Below are experts of layer 4 (counted from 0) of a mixture-of-experts language model. Rows are named router (the router's row for the expert), gate (a neuron's input weights, with its number), up (a neuron's input weights, with its number) and show model dimensions 40-79. Each number is 128 + 32 x the weight over its row's rms, rounded and kept within 0 to 255. Numbers have three digits each.
After each expert's rows: "gets" lists some tokens that make up at least twice as much of what it gets as of all text. This comes from a sample of Wikipedia text that the model never trained on. Tokens count by the router's weight.

# expert 70
router:169132098112117058084099145133182156183084145053170136168131134141101149093180101210096084135088072091149104093116085124
gate0:145148140133135167192143158078134149095130111111082118139101183089157144120131131133118097099122151157117133067135155073
up0:091196086164108154085183178181120097068113164150140146150124110138058145196082124057123133125150084101150167130123120192
gate1:111113131131094146201168107080120143164159148184137100082107115108142169129106112180123182140120127076162095103056095110
up1:133131136176118135157150120120131159131142136128144113147127136129102134157085084170113132168155090105152108140074114129
gate2:148127119078151123088148117125105148120128136107096131200104116142090135093111102120146105173099134123129088133100112126
up2:111110178082116136115116123146108147149172155095158131145166101151111150123138182159187064121152153131091112133141176130
gate3:065101126096122114176119065161151130164110095185123184158133137090130117116143170138150123113177136087158158083153104138
up3:126147160182111100174109179089127109162143156121069107133065140105173103198146135117154221111078075110214167058136083121
gate4:167134116120099096114149136146135105132132117123189153125187100097110146120097077124056144171159089069115106128174122120
up4:161154138143138135089120097111119117171135105128105135079102120154107086112141152085125120104164164173124206164098090192
gate5:124141134166125122124196132138090117128129163155119098151141128074108108109165132128116165136133138121108134092119156126
up5:119141128127143117149114144131077131115123157110124146128170087080135161102146094108127150130146126102113180160158148110
gate6:141154149115112149202128188143057097127090129101048146153192151107135113137137136096118165130085153102165111151175198147
up6:144161136111132191153152148123134111132118183162141113103134142144142137152186117082125120118128134117157165127081151111
gate7:136146122119165160056137114157102105105147078127161121104174152139094040156090180082123120066088181176103103139103138142
up7:133126156114121087162094166104170161156078195113102128138062080098160183165144113180150147163174113107144129123149061112
gate8:080173079101101117148186141140072138114123120143121078096097134070083135167102123145199178191102082043140107133113147078
up8:120183140128079098200091157145113142149123127162143109142149090095090131130140137080102102111141145117162126121149122208
gate9:075118132095133114096120099156159109170158105150075108116130090129117122125113099115178157121095104105172167167144118167
up9:147160115133161162162147109135098089136141114154142158190143101090057141122154169097099129099104113143108094153151112125
gate10:097157135158080101158087150134136073097098124059104076147127102190174088150109098124103153077135119144130151166097197121
up10:105138129145115112176081139145145143096072113104145082134128086191169126122137098162117149122142101107155174135092205117
gets: " one", " List", " south", " University", " because", " form"

# expert 101
router:166139096100143092179087091101126073095142145128129146103125190182124131126133109083163181142103096091163075117162148139
gate0:124124110129129130152163182139131108092140159172169194106101101162099155127150114127055060134099139146103081076112062114
up0:122136103083166135133155164107180118152102113151128134151112142195124131122180164119147101115100124126145132150054163086
gate1:142163134182184117154154172133168141143053098146161063094092208148154139175118166101131145093155087124119128184098159117
up1:106106116131126111119099075146118116119142159091119094121204119102095155158134141105110144126127181143163129119167122158
gate2:113146100138199167147099140140127150155155101149218078077177110126109138147143170156115140101100134072102120122109120129
up2:179123118132136094075134086132095170073055126175127124169106144157163127163124148111109069178214070131123142116104152136
gate3:147088136105141077107137118108118205118209163062129118151095157061113093134075110120115173105125099136110065147175151125
up3:086146119153130168125135132161094079132137088182123093125125136121111119130178160154100120154109114121153180132103144145
gate4:112100142142098154142074147127108098088084197135193123143145127120137130161171173148148130156144095167067170143122124155
up4:123152131090152057173125095116199080111132147111110181101109194105118194158154123176182123119093143159142163125125151166
gate5:151126145122116111147112120144125136148154143105123107096213109125147123127087124150163072133175097127110158104162210137
up5:132104108114177060161109181126190077143108117100136124077194145125156127082131115121163136081132094122104135059135131140
gate6:133130082137117136176141089141112127060136195076171138130142108105158144081142078188099138131105105113110054153116039092
up6:112067145142094114192125133101098131127106110129119121105107133122109147080088113110124141128135182075154094160080206124
gate7:143096141141154122093222133134223155123115113099135083145159151102083156171141160137091155159094164140082090161127102078
up7:140124151081183080106119141129158140118126157135161142086153127141098176140159115088144109097069104109129077154126077113
gate8:134156143158123233158123174137142123097126166123101098155144104194157083130098137177089134140113092088041114160094093127
up8:118192097173198153140123065120111093150140150104101138109146161150145102167106169149142101154112112100109141152115102136
gate9:129069158097118141179173183143087200040131148040098152126152120112101102128146127132141120107136161154080149145196138129
up9:204118159083145165126090147148101135107098116188163066140134147103184086155133112183111124130134131130167157143107149156
gate10:051101115175147135088126124156153140139098102066126085153103144136134117109113119066117104124137163145151053118128188128
up10:166177098148132142144153148079063142097198170187146142116129126130118149128148139143078106163118098136100123135133084147
gets: "ar", "al", "il", " El", "at", "ak"

# expert 66
router:131134083110185185103193116152134193105082133106153161104096147053041117145096130158148158158106090156138133122113140108
gate0:135135134116165120130157159134100157158128103135154134113121110091063163143100113089142113149138103082143090115093126175
up0:091152155112150117166138103173148096157108187128108082098167059116105121126142171153105143103069103140154163098129113153
gate1:123111127126149167131088132159111098157117128139169072069092132082164111085161155163134127075096143144078076161118112141
up1:134145128113106095181135105073087158164145111148107148107130111123108164113066147085125062204131077152093183125117132133
gate2:119157146173141084168095111120117092099095107119059151147184157136175150111088117122137089149084140129151151181097129177
up2:153127159075159130172121136094121153127109130151129110138102063142115118172167109123183172158100133147141097090066162124
gate3:177076167101135131125093072119118161134138176103067145157129170162154118068116184109136062130175140101121104121046064106
up3:079099114112096170187110112165136117099123096132204130126098118122146148171170103129162147087091143134167161152149139129
gate4:130168151164108124116093163157203127108148160165134068118117101158120103141131146206175160067096148090096153127124094139
up4:111166108078096091171120132114162127126100085119116168114156087101157083134120153143154122109127122121128188062099187101
gate5:151059174125117139123136101135108140140136089119203156040106104119187109115140131160161142121109138086118096171165103128
up5:113080142129128119144127070143096070151094119135225172099151143107138116122120142180167120100105126093139127162211104116
gate6:135088062171139151167194067127139124167122132158128147137087187128138107110150126124144157101153102111133134082148084116
up6:186199135139161071130148115131101122097083085116170172162166144115137157133102070097122088152085106090180091134163121174
gate7:132148143049077094212078145146106063100100136152099152171142098151130162130126166147113146147190181134202070150103120112
up7:174138120096074081121065125147139104145128158118098178146084163080128140146110142139091223092139127166155133115084117141
gate8:082131131185146113097170078139128128158173173110167124059181156100097117145119161085117163125117163150050176133180098153
up8:103165100194144141102141165126186132101136156109087114137140166113110062102180170136058125136157193137136136158160130160
gate9:093115086121142094154128124139140128100162127114155082136129144110173183189120123129112134114152109072121080139154134112
up9:103150128158150170154134107149154146125121155110215071125130117094135125215144143110126147122070127072155156139136153082
gate10:149115110121147146108143151085074135113077150170149099137097135064105074126096122110093115153123081102145151139081070123
up10:148105162093125163148136106082102138113143103121136153223119107113182091158163112175129145108141112084121104099117147104
gets: " and", " for", " American", " or", " the", " Pro"

# expert 128
router:132176155113190130095180122074135114128095167162134182145133134146112136125131093096086077095156120101106138096199140078
gate0:104132161202168105123183102112142161129151093122136134091135109149125101135104167175139112187096137126114109185064132074
up0:120143141103137104098187097129145162162117125131139128142127125096135119179187161118137145212158155126166100088168091110
gate1:079127107179136128101122060085122144161110125146174000112079052121223095105156227149103156127137174193128148107125175152
up1:063135080180170070151167079106106146166116141148153070097116120157198116113143190116079117075107134155129202086116138134
gate2:138126159087046102080103078121155086155157152122188171156130059115140105120135127151129104120099157111163110118179163146
up2:092134162124049123100144140149173109140141131134143115118179136108181101115154140140100135104093157127115129139132203129
gate3:078166068128095114107099121119162141161142160096090161118132103145157157106124092105139108142082092169143160054146113148
up3:092171099154078180086105105085145128139119172138062123145114118143144142093111135126113119080060114163158130098119089163
gate4:176153131125111098140121067191125124112148057146129212110105149130116114129165102096093094101139086184166092093197110154
up4:098152112143180140137104156083091129151118145144118115172147088149137128111099149120154114165097137136126144114121114140
gate5:072185115133162121149079070117138126161125113126118133137170113127092106137121177118162133089159142097108130098108137107
up5:132125117123129134131068104078121150109163114094065126131159103162158135123133141109102123120131114145124127137115113111
gate6:118081137073192146055146160094097152111112119111151171162097095105061137176123102073123115130078100160130066201122113172
up6:140146113167149131160113116100119144185110131133131094121163127144171108131206116158154106087175140131122191104134102125
gate7:188149078073157094100127176113145145084126129126109103142153145181098171123087074150067115198140143170161182174129124132
up7:081111124148109104132137072149142134158174163103073120100130102103162131115133158110145102080127156134087089078122113116
gate8:118144144039050118135084172116161133073099170103080129180128123157121113085143171097130115126093149152157160076143193109
up8:091133139086110089171121120146107089124127147091115128156156084152137090102137179155122168136142157088106088079153192137
gate9:128121111110143129122094062116137134132146124143112170118121121128079096130157081124131134090127150171110159105089100131
up9:139099092128138134064146152210089170083122099132116126083185146031121125150125131161089100090119162148144104176100175105
gate10:177186075163122153146145148168185135101156157102043126136084134088134120137107101082103112085187108083150162143079061130
up10:101125139136139169093156124145127110141119184158129148131116114113145090128126159054133114073146118110088143128169065115
gets: "202", "201", "–", " still", "ac", "978"

# expert 137
router:144102102106142074090115100123161168097152121158123168155118154192104143085145091064111138110156141150134132108131143228
gate0:073156097059163138149169102147170117113142190162102170087105160151138110173164174145112119142080123147158137081072057121
up0:154126126216100121148110117121136134130137066154108076087092167119110147112145113113146142169110121082123070098109162146
gate1:141081069204127111145129125157129154126083203070089131162102149082131133153148066139204133147135127121122146113121059171
up1:148120169062163107114117155054074149104152102144197122082152075135122130122088132106063110094106085090177070140123126080
gate2:111120120149122108098129159088099109105099064168109148139107130102138051152151132098069150071157128124132103124097145120
up2:126125098144108166135118205115120171195061111106129132106177098148141164134189136173179121138047119081125153103129130130
gate3:133060144094172153120095158152134131134125181082109169139103149119147114117204127160162140126143106114152064121071153112
up3:116137118160120144121120138146124109122108116156069141105183105094110148121098175162132146083110144119116121122202187199
gate4:110130130086091156108111083169173133153158085085113147108113149110123097128141101162136159090129127164148157112099116104
up4:114118134140125102116127106101119194084121171120107084103154128138175093099163099165121150127132123148132099154094097126
gate5:082140160159180141111103145145139141145148096181147134140140067114053131128167162074154111168122106055113148084096124156
up5:137200109104170119101091040087118114150096143092134139113060169154159146175155165125081153112140177162089118133162154128
gate6:139154163083117141182150144119140073127152169137104165105100117149141152165161100144170110098151101056137148138125143158
up6:075117094138177110050098124121124190111044140157136147161135069120095120132146152149127135121086118139163125088167127133
gate7:119147118149120108154142135138134095131151076092078161126139176055122139128159147128150123115153171112144175115102164144
up7:103146140084143168163174112083095124197146172125081069081131120122132092103095164098116162039192166132122160146114167117
gate8:102139118123138090117122129125092105173184169173107109184125173106134136090149164078087161142159082143111126146175165117
up8:058096172146129082077101122132122077122127109134137157109071139152102085136092152108156163178204119069114108117111180069
gate9:130230122079104135141121094156131153132156140128169106108152099114138121170122104101144133129164085153071144098174188109
up9:217183137105147184144130092136130134124161102153118113125174146106121126165078148112112174122183138151135152139125124120
gate10:148107115083114162173139125169147143134162161111119086126137127111122144155142157076093105135089071079170055115173109156
up10:125086105140126129130101195061124107121091129174147136155117158134216081149154108141154195137140178207134169166138152119
gets: "in", " un", "re", "'", " Un", "s"

# expert 118
router:082110066152124135117108090066083160088141082085095114070104101157118150097090130127156156072104089150139160145097124137
gate0:152074058181113070089141138148137124145163100183150131141080201169136114102098093112111076109142060165135141152092130124
up0:111136113134239162072137116207119152203128092127172069130128135144160115057083117145134107125135123100096129096142096132
gate1:123120125102125077154140132129102161119126145010134163117112093141135134112194153175093140126138178072106072131171134179
up1:166120159134168149080142133173125146162099157182124124104135140113078141130049126105114107142135090149090191105117106124
gate2:145086141124059111126178119161069139149175140099150115107121109076071175129135141120158110157108154139101103131127115172
up2:112151127101112087102173069188081159123139099148115105091128136101170123116139153054155116113118135120129114102079066101
gate3:113125098169122102151095132141140164079101111138132107100164117101121133132165078146129112126125141123096102183128104135
up3:151151137145140137085168122159120043157185116123104143138119158110126165126127128128100144155122129129137140093102099111
gate4:177083106134089137085130096152085123128133147135142148093089122128107164122157086141144083143145134167117128132146123138
up4:158132119187095088101155162107119081105110156094079131162141124096167115159155087160117141122108096128095105079094128136
gate5:145127114118174168110141090127116105162085119122150130147137129181177093121114151141090078146173112194083141102112137104
up5:158118135109149107200159181121137095094197083092067114131117109103094131120160075092114151122138185128133136152140154095
gate6:156172121150167140131095181057152131146172109135128093112102123109142157124150084160163121104104136209117168138103116116
up6:112142156161101192167118130150115071127156123074165140132115147164102138136104126145161183130104123087113141135154065157
gate7:105096132152196107092117156115130121148121114189161121121148159102143125091100141096173159174170087122142116082153138033
up7:107090142154066123111154105176160147114071084092123096110112117096123152171102093108108110117140181167103177096145082174
gate8:146122163164127127177104141126171130095118186136104112154134182159080170050203116149183102127146078085049110097117119107
up8:124120146060172113089128090162175151092108074188130109102136147117063172124135132105163107112040122097177132133122094112
gate9:135127099102125141180161067146104184133154138098143151079096077106105116080130117135084092126158121087135100093141073146
up9:153069143081088151166069092154153131119142170078084140145090095174129107176114115123079113130057138131109104126155054122
gate10:109151145133122114115115126128088112151145076118095143089123129133090137097109115142072151102152186103116087144093093151
up10:080189090111130090098116176060081109104114128137104103120087130140083144157097168129140069099083169107104126161112154178
gets: "el", "ir", " Ash", "and", "au", "eb"